config = dict(
    num_hidden_layers=10,
    hidden_size=256,
    n_experts=80,
    experts_per_token=4,
    d_expert=64,
    d_shared_expert=64,
    hidden_act='swiglu',
    moe_layers=[2, 3, 4, 5, 6, 7, 8, 9],
    router_score='softmax',
    normalize_top_k=False,
    routed_scale=6.7,
    balance_loss=0.00444,
    balance_bias=False,
    init_std_router=0.0285,
    lr_router=0.00137,
    vocab_size=8192,
    norm='rmsnorm',
    norm_eps=1e-05,
    tie_word_embeddings=True,
    optimizer='soap_variant',
    learning_rate=0.0029,
    beta1=0.95,
    beta2=0.99,
    max_grad_norm=0.5,
    batch_tokens=65536,
    max_seq_len=1024,
    train_tokens=390200000,
    max_steps=5954,
    dataset='wikipedia_en',
)
Below are experts of layer 3 (counted from 0) of a mixture-of-experts language model. Rows are named down (a neuron's output weights, with its number) and show model dimensions 192-255. Each number is 128 + 24 x the weight over its row's rms, rounded and kept within 0 to 255. Numbers have three digits each.
Before each expert's rows: "comes before" lists some tokens at least twice as common just after its tokens as in all text. This comes from a sample of Wikipedia text that the model never trained on. Tokens count by the router's weight.

# expert 0
comes before: "|", "==", "===", " ", "The", "="
down0:108146143131161122176158077177171089121105120135152117103126109097119140131169094097182121128144137077129094141105148138076120111118111116136129100152114095151128113134100110120093129141089116
down1:108097117122171136123159099169113122157123151132113135152102130118151131150140124118085141182115102108143167141188142097140146109056139126164135096096140170116166127141088176159173104082111126
down2:125139102141101100116102173161131174165155120151132099142133152114128170156111130105100112093111088087119115116137162138135132120119133172149132118141130143113155106084145113104121147145118157
down3:146104139131107118086138087140192118094091126126150101167089126131102143138130104120155131129122130113135122159120134145110132124166141151132128128149090106137125130113133133100115111134130119
down4:166134167116156131115096095151092127149096095123105138118120087096152066150120143156077093148106132118148129114128111095168106104106136096147159142124132115129117130171172104094107120067116129
down5:136116171144120156180148063081087090128145139107095155083138113144111152134124163120155106103108115145110118134145066099140117129121124124148114157149136149152118116108122089129133115121147121
down6:139126126109099114126118081107088082136105162125145114150119139133106132125113083136143116171138162159134116110101111100119152152172070129158098099115105131116078122157094114105132119136141140
down7:145158151095126091114123084158112133110103123141150121167123067152105152122142109162089121139109124100076116104113126112165112111147181125098128122111133112164090075145134130133101094147121129
down8:152113122130121119085129118157118115134031163144111103092166153148154113145106160117094149137145109113156096121144127108082094129157125141092160139119091135156146157113107092160123155133102109
down9:127150095093155159124114147108128145128093153139074161150100136179136081110144110202116130137136142100162155094125108146187084142164112127127143110120094129132143119124112112138116094155138149
down10:106157133098115107145106100125201143113136126123142091123094115164125110065111117132146123115101102161140170125073146113162144155082084133178108119153151138135120144178141140125114113108150141

# expert 59
comes before: " |", " 0", ";", "000", "0", " 1"
down0:146118120163127114165147105103113119154129127155123133082125132147104115108081125141134117108158123126138149164118166125127143134142151106145104148085140107086135122107122128136095103152147102
down1:155139153141162108145147113129153140097118090124107126126087116099111122139174054126133092151129105099102113084130167117151186153145095131122136088153107093133167131132141070116137086092139148
down2:118136137098135137086130111106131128163102106150110085095149114148135138140126145119139154157102163099168111136124092102096159114122133085146150123129137107115115144146162112124129139126149131
down3:171100148109122119146112105130129145121084130123126188152086148119101105118091115140108106153132167116125167172167130110131119136147159106156140145103153116119105138127147141106105129146123143
down4:122118151159119108125127122102141122148147168153123120122146094145143153117118104130172144122152140151122144120106144153128153146122112129157120153078144107075121156109161106152166205115173143
down5:125102114111115139108097128151116192125149097133161136141104151147072121114133145076116152117139125177096089078098119166127119102097138135166170151157140135104131068147138131125067123104122139
down6:157166101118171149162124135090110084075155134141129147145109162142143118131113166159098069113141135162167111115128144121113172111174129153179108073135144153163170131130155143121130151174148139
down7:108112075175147126127142186127087117162132122091113140116141118099140072109140132125151131159158160097117141128184129134124118117128125162172107068174086096148122119164102099179121087167128130
down8:192117127140160105106140104146128104133120152147116106157149130130130122130136156153156130136160139146088115136130122170154107150111123100108114137132117139114122157103089118114138130121132172
down9:137101133151163181151091142134117121138098147125158096133084139121137120122105110156132115125148147123141119160112125143170105157118135160153102085144170126146155122128147103109155106154126157
down10:108122128126081137126122092134110124113106153139147138149121157134134078116118122147126105160056141160104125111114141106118124131117078118113122113109156109116086135158155093120125136114125172

# expert 60
comes before: " ", "\n", " 1", " 2", " 0", " 3"
down0:141104105089139093135133093124138153124129154134134134113116104102130136146113116116099138163117092083133114157118081155123086107092115135168157138127137155096156168113121115129127129133148169
down1:134141127076138130147130126116118157107139091107104117114138140107169164153147110136095106139119119102158119133114120166116162118109136115147131109142187173126111143137145127102197103144140104
down2:144110119154129124164074073095109130115159090100187114112130126182124143127131107133143073134127162130106091090139189141124165136144148131161125133130128092143137135112140124109124116129137146
down3:142104129109094110127140136145155147091096153123154102120126112135176087105097133128143081133145131177105135165148103136138133115115080133157162149101147114149124130093156137103125141104111118
down4:128126132135153134111119112109116058191109127123133143143158153150151133121089155124160169127114116121132091139111124123144113128109112138104125122125126138104132147108153153111148117132153181
down5:128105162121147129120124062105137099112145110119135160108137125108154141146116116167141105144094127058120128089109127100136074139129172153107138123152127149115080141151130147100099114111131129
down6:086114144140155113136129129164129128075114158130158102154135092085164130133124102138121137169103114153128081147131137104118121127138148100127116092137089169133107140129142157122106130149128097
down7:132161130179087119154166068116130128106114137124134165117139160132133150116141150121161109137113113177126162176140117119132161130138086099078129117143110114166096127047137116099145101121122132
down8:129119104156112136115163152150095126118126106134061152125149133116152092100111128098159133103179109146160168109141116139127138119110158130156125141100137128098111140118124106126172139166118121
down9:120149129142139137114136147144149136109096134056197117127141129118103138120105139104134142118127180156108119132148148151123158157162092119122145184140108124172156104106100134127167161081140082
down10:124109130125126104143144112094087130085137157154099152114153126169144148124115126121140102130122125090100120129110111102120120138101148104121121126135115149116089121135147160173115078149206139

# expert 70
comes before: " |", " (", " 0", "%", " 6", " 1"
down0:112145136122138159102096141147113144131150154150089120147091126082129172138117078120118107119115111131138142126138140101099171135131140151173082139151122111107091143173156130162164134145132084
down1:135135164161098152140115144139168154143100117131155156150118161131159140150167148138130095139091106148127143143122131117098098156064096142119116122112131149159086150112158132142119142166124187
down2:100104129155183104107141179079134102136119148092102106124134153104198137139114160142129160104113100133136131114189162107143122122049120135081099080111136137110105130149155136140161118117093130
down3:186104124152119118090110147126108081149093153142166046125164105126124152074108108100090150120092097139148117132103127109127122112148142139097140111145158112090070127161145205125134103110149097
down4:125127122129129132138154110147087151152129141146064102154137108090112151154122135173099128144144147159134111102148109110090083150134102122122132164140120097133158108123126151148130160164084132
down5:122137109138104114126131137160097150116141126156094121122121117140139149093119112098081161071163129094124133168142149129131121135151125129137138117118105123097161108112092085160172102174113134
down6:160110100107134105103094132089139106122109128119133125124097122121121158146116136124119159104129113120138125121146132156102122117125112119141158134106098126114185156122127114080166100114143149
down7:124118130131128118140121155104111126050142110122168081164097168133120111118121083122161132123100151117125136128115160120110119115153159183141162123135154079125111118075135134140135147142126139
down8:109149148138154128098159135133141129156138107098122161136123136109117135120171144129102141136108133105142098107139119088072097123130144135143149122125080101125143084119122144123149109133117141
down9:112134115070149111120109107140129135131119166132124094120149105141121092089152114132136110142154120115099100090128138141113126126140134155144123171073179131116150168128144152120146127157098154
down10:098112120143149138115158163104127129166155124124102078107140097092125096117142127107145125081128090120161162163134121076127115124125155120075100138148127082135070136156118150121149111119155108

# expert 64
comes before: "\n", "-", "|", " ", " Born", "M"
down0:135105138116193088135135119115119105124152147103108151159128128122143136145116131154090092111127108101158083105137099148132132113160128107106110109104126147112141098133101145122152125125132137
down1:131142112131137135118127153143148131139123153144125129145133123092118098122148137122148157092095086104149150154126108115136115135129109163102149121141142165123107091128140109131135096160167117
down2:134135115129134170173091143173118128164144130110107133095120145138135111167115141103089087080138155115162158111110097095174073098172190107131113128151178125130072092121100124142147130123136126
down3:109161166120112113122131092137130117147168142144095142128165135114129125149128145104074141122147110164122127140116090079078143131117119101129149133135115160115104113135080153138176092139124098
down4:123136075093155131116130143128135133156117109120105125118161110147147107154110120119115120102150098144134096097108106115174160109122171165158143169132116174092125123125124130129103143145112123
down5:112095113085099150136160158080096141139123142165131130115151117133166121140074124109107110095092122119168144099138161134122128141089133163166149130122123118107132159130123168159123074158121126
down6:120151123172121142102143161128123110157219118136066139140115147092139124097141138128109117170134071111140109099181145150122119138089169124119126132110117144117145166160128172117151135105139143
down7:128118122126113147101109174147093129113116136072107131130158099134181136118116121118131117102137161117144134105103134136128164135114141137121135131142141151141111144181198136193192164127116107
down8:082122117138128131135131156122126149150157119124089139089171129107115155146138103117087143147083136198156125119142136130143147106084142130095083104160098116136117135118139126103147146097121150
down9:137079132108156127125088176114122111145126137180162199135103137119144123129120135112098134185136132150145182173141100144142114119166150122102161127077139121135102119185110110134122105118130112
down10:155099144162155110133102204115120066155149129158122111126057151110125119134101118110114113134158131118174105142157148118122096152102118157122138090141123119115113127130135134125139124166160144

# expert 15
comes before: "\n", "==", "The", "===", "|", "-"
down0:143128130149113122158130073120147155157154124156089117143113145155128125114115134130068188097155119135144145127119136118137084117151165112145180125115127136113119105097131156126139086082120124
down1:078132130127112126192131110132118146116126084152064129121155172121124150115116119167184092150088123130159143124123112154115188087122138121152166118168101151152137161139141075125093117155118111
down2:082125133056145120129091128169089081082097109129100118146083158151097144134123137113133091096115119128159090100092129147132121153128141069122131156146099144125109164131104142152071126152104173
down3:119072127116127116124110088166114132120118098118126129145119134159106135159137110126156086108116123086143114134114129169151123098140140114105148135128111109133105162115142075115111149162118134
down4:105162139115172130173147148134133131101142083111158129101098095130159084128124100121126116109136165097118098092132130100155109130142135154132101129117138104146092148177166112133125110089099116
down5:151186131172148122109140112098107113155138148131091143082112126119169124148093129117152089189100153101098137135167104098099152112089161119179122152121112106103140130094112139121127098120119149
down6:119162140142144150135086142113139115079126085134128113137157124113082172068161133118100111135130070138140107167138113180155104115116099174140110118169167123142078128119087138128097157109140140
down7:124083128180152155104121133115130113127163145123111149107082163174141142131108171166097114099146159128163133143129125139158162119140140104138097086170114135144132124175155148134099140124128119
down8:103108120134118107114143178164132136113147110166114112114134147113116139144115126115152085115123115146118110114137140143137170117161130123151142144105129143158134113066108143122109175122106147
down9:134136132144118143169150082154152101130082105096099121129150115112138145104127094137108153154139126096186124114102154131130167106097103159166091136148112124107122117114106142157111117140100135
down10:106105131124147096121179096133118144131105148085124148118157118146115169138146121112161126135107122135152127115175131171117172146143101130131115050129124111149131113121137127101113118131130149

# expert 28
comes before: " the", " be", " a", " have", " to", " been"
down0:122147116160132130129126092117120143163178189137138139130109110161132102127131133089117147155133198159121141143116160112152115132140116154105133135144118133117121125137141167127104135170135142
down1:080146132132107106109141135146128106107117145150172078172115128124131113144123138152109123129149101073105109135139138128117129121165149164130099101126126141124062107134088128136127087111147097
down2:134103119153122134117093161085110103149147130106112122111128137140124105118127151145088120103121173109127180148136110110123126149119129135099140154169093110111188126162131147121106153139140163
down3:140100148120092160123129151130111087137146133115121146164153125126109115132096137143105144118117137131126136149121131136131106132147119128175157116135122122096139138124134159158134130109140117
down4:148094160155129145145145143126118090087043127122120120130157100140148136141144130141109138147137119110122097092149151095124107113149185140131117117102130116114134058097161128123113148086135118
down5:157157101115106120109096188096143144131161133124137087114146115124101112097189129123151128169150160106124121132156105134114164112176148131100169127176149094135108140121169116178099152112123118
down6:108069169086117187125186137120135099135135082110102141134148093171126123127113107125076163175101151121118113132144138191149131106163125113130131118100130120088138128129121138145120164185111121
down7:141121152118120191144176124160131147097157088109094106104119087173163158163127117129142121135101123093135134129150112125127137139155135149137138142130118168128096108071159177114141143103132130
down8:145135119126127155126120115108180125154114118110103143103115180161125149125134084126169113100145092121137147118108132113131144164124100132104122171154151131149155117123108126136100134116168110
down9:105090084109113139109117126134178102112148124174156132123129141145102141105130106133070136112161105134163123147177128180109141130126137126112135179171094104130107136122141116099137194162159124
down10:134112103174156137138106193109104095134105121099134164160139123174103127110144153115112161108158102074115145087124143120135094127143142119093124142154117153122128121167135111146147145107137089

# expert 68
comes before: ")", ".", " |", "′", "″", "°"
down0:172126133128144100126174143145151110160124132116106140159114133129140127110150139105126173166117095111119150130075150102165124124126114143121116128138104148121100134131111125135129109146091132
down1:112160154115111137106111109105099140123117109158156134098103092141092109133112123109112138151159166077089098074158151144165118122156128134107110129147136125122119128165099153135119157146140167
down2:076120096089123142146112120132143133159141097133142131089121119116140130083128100073135088116060152096140179112083138152176131111130166153137155122123142110124113143116065153139091096148100094
down3:122104155156164124100119068171151129107118092136134150117107125102144142147123158137099112154125144141170145120142162109139084152125160135103150122137117153134132127166130141125088136096117149
down4:106126131138114129133100111099168149128133102108156160113074145133141142164128160103099125166127121124157110107083143125127108173172172108152145133136127107111124125125131127136114119131117105
down5:129123125085166124094124135125141127115109163160107150138144124123124110092153110138143148122129182099141105187134106116165111134140177164135143080152138150099147104125152110092109156119140116
down6:124148110144122168120104113122104136099105112143153124127103122089141153114126150139153104123081134147112088122138113143178116108119100132132086080126139131123117161148152152099127113103144151
down7:143155114086134086121120157090129144130085114135102152121100133160123133169110121108122143127118118165129171146137084142108153126144140128135157115136120151135122085146118148145140150160126100
down8:090144114102114116127112105095165123177150092132103077102146137171137122163154093158138138156129116110163119088137156118116165098151118154086150124123120161082139130098134129166154096128130138
down9:114080117131123140145127122100101113131128166152132104109132134112159118131128148151104090101072151105169139110108108146141144139142152094144125076173127112145108151094134099133158123079135139
down10:153133145120117078161168136096101096177137126153082135144134111100081123113115140149121195118118094143145113135137111125094130133100114122121105133103096144125120132120117135089121109135123121

# expert 31
comes before: " that", " of", " the", " to", ",", " in"
down0:127140157137125118118133119123143102119166135119149218173171138097154142105056090105127133115108106109146120113150157133159096102084124137108132099133143137138133110101170125127115117146115157
down1:131139172149126136153101098098183109163112150141097128087134189171113144162128136110096112094124113116108123145115101101112157147093086082146137099074163139116152173116200132110097144140151143
down2:182108150138090175109132126129125094113151099143149145128106092138111118099113124124166161126155126134062067113103105118063145108132133116125069079194161152117133137150150125137126109116113173
down3:136176131149096098142117164191126132115130158146139135133127079115093116110116142149134130144116163140103113151122124143101142135093126111109114104163115052115129107135118177100114138173187117
down4:120097150143148118119148146121141158138131118131078131155113150118144116112141155157107117112173117108133106103135118159105146127177146147138163151104112121074111112125149125108141124169171148
down5:140135150135154099120131121147124158088104138153105134107120172123116114109145166097129131117139178147104114158164144130109136120168125120180104115213111134172110125178122129147134131138169095
down6:122142112130102150133129149158126119151137130108134187118181077135098144109120128141102117137133180062128079136173122109120093137148134165122102153136124096139119134136134138093112106128131120
down7:112104087152149089168116094153119114140141104144131089095155117133115104101100141109138156106156153084168103120126158117132141128132109082117098174125159131180116131174141099120128121144113146
down8:151084085118122115121130154154148132120117145135177130102116115127136093138114076154145165163093151137120161139116141145116075155122138110144116151125146159129111150180110111120129131082076166
down9:137133144149117110120165160140130127146130164131099141108115120120140097109122133121141153068125119127157132130112085128169122121107117107146084057139141145094126127099122135126168146121117149
down10:133122086124103133147091107144139151108140164087161091171105095157113128117108085097101142138135134108149176124131157109100134148082119138170125135138113104101136161121119109127121088094116161

# expert 1
comes before: ",", "–", ")", "),", ":", " he"
down0:190146113136102108138106153084099090095134113181132118111124106095108158132115106139100124154114170120176169119161132110113176117105150148112103143087112146100100154131096152093164142133105137
down1:165109139146132107101124147128097112142142106124086134101110126110144159129111128103113123117102120134170183140156091147067181151102143118117151148124098101153123124145147123203137143123132114
down2:152097137146134126141118119164133123110131158118136126148113107138138151156171123141149092170138151151139111168159124097139147105129080141159094110113128098110119147145103128083130147141094112
down3:115086135103151125113091059130130117114120103097171074122152136140097145147120146114152143133172144152127115104100136155100120121072145128118131133178191153140150101117160148122083139099074164
down4:127116141140145085137128171108127146116092188132133132138137119112113129155167153114123109142120137138164115161117135158132156132132133131131169081113119154136094122164101135085131170109139121
down5:138161139093114110133157188113133134123137152166129152076118121061075135087084137126141167127155165132137146148161123110143126157163161099110133123138137121128118140163118121141126089128131136
down6:125102118135099121137099178131124123098156173107125129095105110119113144151079134143146126134134108125109103163149105145115118165123178109094149170138184110144091135124124169138143109131113149
down7:133152126158166097154119147130159086134129127176097133161130163135139155145138147136136122151134090127128157158135157151113137143087111109152107124128117157099098124092130139071146138129152129
down8:092116142114148133151149147142118177137127142145140158115079133144087077093148113140157126129182120131124127130157107120139114139150107142146105123101109112174092161177109170131134156130148146
down9:150114115110131103136123159103125114121120167075135159161112118108101138138146125140154110156134090144144055112150151113102114088135140121143118122128128137131137136078112177115124103145154106
down10:115126124108119126077074170147135142134099116145128114184125124154148126137180111147153115169140079069072147088099110114106103085071083128122131117149129147109131119129134111092134118137090153

# expert 47
comes before: "\n", ")", "-", " (", ":", " "
down0:130154145103156122133126093103130156132133134154107099125131096124115090149128111152125094113126126130106121108109121101107119099144157150137115109101120126121093100169191128133145128127165108
down1:126155104154119084121150114117158146144130124147094122174148070106125131146085103175120129185141117102102158087118146098138139099139129124110103120105090126111170119144102122104111138139073117
down2:157162147092123111121129152159146131128117100113106080108111168131121109149121107113114142125115141141111115121153155161104159148128128116133140156179154100151111120094104113116093155154146123
down3:161143110112091155150127148128118127099114135161139173119113134123101145137115115186138180087105102121150158114133130140133133096106108185123102118158119096119107091154069098168127138116137096
down4:126122173139108083141143113145122101097077127124127122134096144135131138116139113139080134117087147139118118106129137171142115116109110091128151133137133134117126071094142096151104153120102147
down5:125130134113147157090134115089068119124178151122117150142183130146122080184131161136137151102149131135143158097132140132116109139097135140125087149170140147112142132108139173091121127108124117
down6:111085093096089085080128173109107130128139090131117160126122123124118133104167096085141134144144115144117151152152121091129102101131138150142141126153125171099116135117116135133121133130206101
down7:152146134146148089121152063110163130136118123110145130136130128156125111106133147085151122104119107155147156139135120115142143154088130135147099126095107143155121149100116137120155129118133136
down8:181144139135100163131136181138144152128121153091095118128129148108107144134106101123133133149156118141087131149125089153134133160141114082121132160112133123094086120126143164111143146138164116
down9:124098122128116135078107151084116145138131104102128115130168110144170130167116120125141134162126109194142108085143150132152127132168150130138150115141125145140100156101079133109136087138106139
down10:123150132156122147101114141135128141140092139136143143098090165098121112135139155110140173120135105110144152160087103087118127158126119121163134119114149102093102137120116135116143112104095173

# expert 66
comes before: "\n", "-", " The", "|", " In", " He"
down0:145150138143104124141109123135116098145116130120121122126166141156130127137123173116144151104117179129125164187096146129150139127123134126083134173149127124141099134084115137107154115090098117
down1:154120141137181098145153124121105133112140096124148157131120156132139102138103105122131153124133130137179096080129094111102133137107115091086133131137092125122138090123103117131146116126100148
down2:132099135130141160142130103122161071096184116123146060157170163138122104098147038121157105152127121165143134104110160133146152129112131149105123097126112133107150131074095123131124102145118104
down3:166100132144130169128159117140133088109073128130160109136123130115117121124127087151123120137120118138169130134142131139108099110137120105098120146109160143109122094090110114133136095170142138
down4:151114114147129090131130159161153148103154105128113094131134123127131142148126167122101113192083176134091097169169190111160170125107120124113097144129096151110126107193136100107170131138136118
down5:134101126095142112159107110144079140146131142160128101124162112105109119146132135149144129140147133127112113107155107108135123145124120091146161123116147133120167148122139133139131203117114110
down6:145137145131103173112154133100149122142130146145134133187157120105132136114135117177086136155171100155162119103130150111111130136136075128100105144126137135135094100108169107140143170128129134
down7:144077163096115122142118164129139102076142111116149112106097114135129147114104097191124119122138146103111150126101143093117097120131133147137154097151135112104112090157122088145110095124103143
down8:133129149084105095128107122109126129119130186157126123114134106101164110158136085114085147191101128096151098139117085141105084113168151093121092128167079107172145120158084137114139101086052171
down9:124110143109102093112129114139126078162133180143130160127111158109124112128115150118131073139116132153181117150114125117131136124141118099150114109099106142074145115133115186146126179148107118
down10:107104129131126112128080167102102143131107157136113105107106116155133127158139141127143132141155146094138143148128142089147154118119147163142130144129108124113109126116090134111169129131117108

# expert 14
comes before: " the", " a", " his", " an", " 18", " order"
down0:117102112160132122158084080109121106149131134121146150152073142114147120111101154158137109168112127109152142104118142132138100146144117170123115150116144113088122114139119172082135148108109138
down1:132125112130096119111142152110112185115115136128143140129111157160127118100126139113111101119124125143148142141121108151125155134145139140094149105147099143135136138117137115134121123181128132
down2:106121116143087144097094134092135140156158163091133142120146152132126146158141132136112135102146050151134116123157117075147133099123149147114083143090083212161133096137116130139068066140157138
down3:132119133102144162143097081175144112097109124125168157165152137132090100147151114117126135125094160076132153147164154136136122130124143132137111108123121129095142115132103092083062100131118155
down4:123086174137132169112141142125133095119105112165130091105135143136109140118103113136130133132132128137113120112122123151123154141104134101151133133115110112146122102078154070109073119166116151
down5:166147116117093146118142105150117089199092152134112122095148144117126116135132144142126150101097135123105162167121131100142115149066129085159100134145099167125152117082157135105120117069102147
down6:102120143105114141124123105145140122116148132118118098185104119119123152145131107166110133176126115136118153117105111150150123115112112079127124141130101131104105106129098124155131119123143164
down7:100157179099164156192108106127118147153120093114107124124127133160099120123121116099120131155091164084135117096121109116138124133091067106142202114152126093154137153143134101120129165107095138
down8:117145122171099137169135101134096133106089161129140105154099084119126161120128110088135094123124113143075160154137131151132139105129079102165120086162156120144095123109089128105118110141095164
down9:100168124145127102119120170121135165115115101129136173101116098112135157117097174153129113144106160123104104147112160171136128130130132143160137118112114097118139084141178117135100098132136094
down10:116134115154104130122167136110142129132185111141075221157113122112105138111138155091153158129166137155133114082113147101122163115109134109132102130146140190105103139094114161108171143116124134

# expert 41
comes before: " the", " a", " his", " an", " as", " their"
down0:107154157122105167145151138106112119082137126109115146105146108115112128145109148139113127129073118143149120111166104133129094128134121160112107145154116130121122138101170105138149121159132144
down1:146110146152137117103130121134163147084120089149137110149137125117122158114160109130139121139133136125127104144112152148105128139139102121127139112097141134137131113118147121143081156137121129
down2:099154111143145143117109120097115117135136105125122131118126156158098152141132130123122158144176137108156129154119139170099141129147132155157164109131124101100131101126086141129127115122125146
down3:167135151142122175169131077087148139114151155129154086128157135129095115150139149110125121123172110127152166114135120134132163128113135142148138126126127178123129132113127121128120099129158138
down4:133125094157097110153145171116102124130158150113121121130142092109124090112126126110118135115117131169148141118129141092097127093162125135132131144128151136114124129138120110098172091144113100
down5:137123144091104155129148131162123140129123130108087110153182141122147148131151138117122141095145131115103096141126113115126136101149115109098130072141131149118142126111128110146134138163143110
down6:147140149100151103106152082157149096074138107133103120135156120141099132156095147141118128137139135138119114169087150149120112113111156123124115131146117127095118140124134088103075116144135128
down7:080126159114138170114095077155139142156121137164158139143106165103182121137128122113101121103110131114151139128098143089096109156131113149110140079119102142127143120147131164143167150099110110
down8:145105130096132094172099071142157162143134124119122135110095125179132119134130178146091139151144140159175124129120106121137149147111129135098111093178158148111139149172128110104136141154147114
down9:134120091155123134111200158151086145141157150145147148148151087113121058091147101106143126180150095164109128163141112132117110132139117153144130138109104103151137132156120161157104129104094098
down10:154109130133135137108130106185154126152164156163114142135144171147090122155153135137138147126126164125151121139098137135136091145119145100123157146160126141164080097120126149147106125128123153

# expert 11
comes before: "==", " of", " ==", " and", ",", " in"
down0:161120170139132154050124123131140103104115152158142108156105113141121123139099107175148174115119179144160118150131149146128126124169166126204110149164138118110135128080140127150132147182120129
down1:132139113110107132139142117136117083146127122114120126159120140141117118115127105136122145128115137108141117141088144076128082122131117068101111086129134160130100122163113111106129134099131135
down2:115164109156132174122131081074164104123117131117129099111120135160065150161140127158092081182126128097117071125118153142098097154124159115153146116167116140112136124151103118103143110114145120
down3:162090112132121112103103111109094162167142153147123102113136115125105121105124161182125140110134164108121101119136094107102120112165123125114138160138100130100124146085090110079125096112154092
down4:135112122095125123157136161091151082118101129143170113138136133157138128141145119124146164147110118129154113140099131159119071126186135116101121136113117145089114113142144149146117127134146142
down5:150156127111119134141124112111104114135114143126151119134129129168174138143121153171126124101136120124125118093136128142167130142111141139093112168095100136179129149093135113135139159107144122
down6:093125113160105136109101116134134106126124111096158155128092080148142115138154109125173117111117118145137102110121125111123119139110145106124143108126129152142107116121182135117110139133144143
down7:135100134101068120156093130177109140163146108128118091137173134082100114114131119114073142095161177142115145124144094122126111079146131149112117090121147129160135131134106132172110128104094141
down8:115077109162136148129162132146142094111135102098112142114098130154136163124092126137131110142129143150155108161127148135122149179156164100116126101152140103158122095147147095149164132134115150
down9:100136091084121091135147102138185112135131102109139155122135108094104156131142129135103125148166126092103129111139124172120126075083158155125140159133120137170136112124139117104132127146131097
down10:139099164117143098126116163078144153107191098112124141123064118148136117136099149100169114137158107163166158103120124134146201128152156145105135157135132088125139129127092103106107128147165134

# expert 37
comes before: " the", " a", " his", " its", " this", " their"
down0:147120152162147141097169100122117119112144149100119134132115136129105167161127119159130114129094117143164076151120105155110136077115166117119106106153153171093122126111159115120148160122158134
down1:130093123121133094098152105146130098135155156088144133137115127151099109109168135126078171139163095092088104116159098106111082147152133142120108152156124145136164124108139116135132124158128115
down2:067134089139132114113129117123144133134086173137131123149182113098132118125124110085126116196141113075131143141144131133113131133130121148117176108126099071095146129132147167108080081110119112
down3:125104135085091114118133105139106145116109108123184125146132134112140147163104146120122105147157094164124080119130118164113116133099118147118106139157135178125143133124104115145116123120162074
down4:131108116100163123123139145134129137162101176165148112154152127087169113150167123129124127131104151146132151119124132125109122113100157129133136101145130140135126130117147161095091164145115113
down5:139152146145097123174113143121167160109163154116103087118112153159129078158131114160125105103163137139134144126081120130133160164104138086077133092153107092088125082171129138126115162140169097
down6:151140159109132104131130134159121133113114148141140113129136108098104163122126131137112113134148149092104061132126129102102124135133147118110123135162190124157154116126153110140141151113109104
down7:100134119117118132145133114133137134125094100114154107153127106133130136144143139127117147085120126154118100139149118181108125117134090105129152168125188108180109130127189116075135135140149148
down8:154147141098121109135152118153137104129116118142146135148197127145133122108164147101108152168156150115057117142082081096123124123097092157108107108124145184112124083126147124150129172189148128
down9:113171116152111146144134151160155111134135121160179146087090121128172110128117143108134127113102203147112153152133129140123151103150126151122155151120176133116103110108175096118109130107135098
down10:096112126106118150104135180120135106156110121127114121174143130148107136112132124151077110135134133139066133166175089119136134124156092140155162102138104151112097154160117162176167123069148136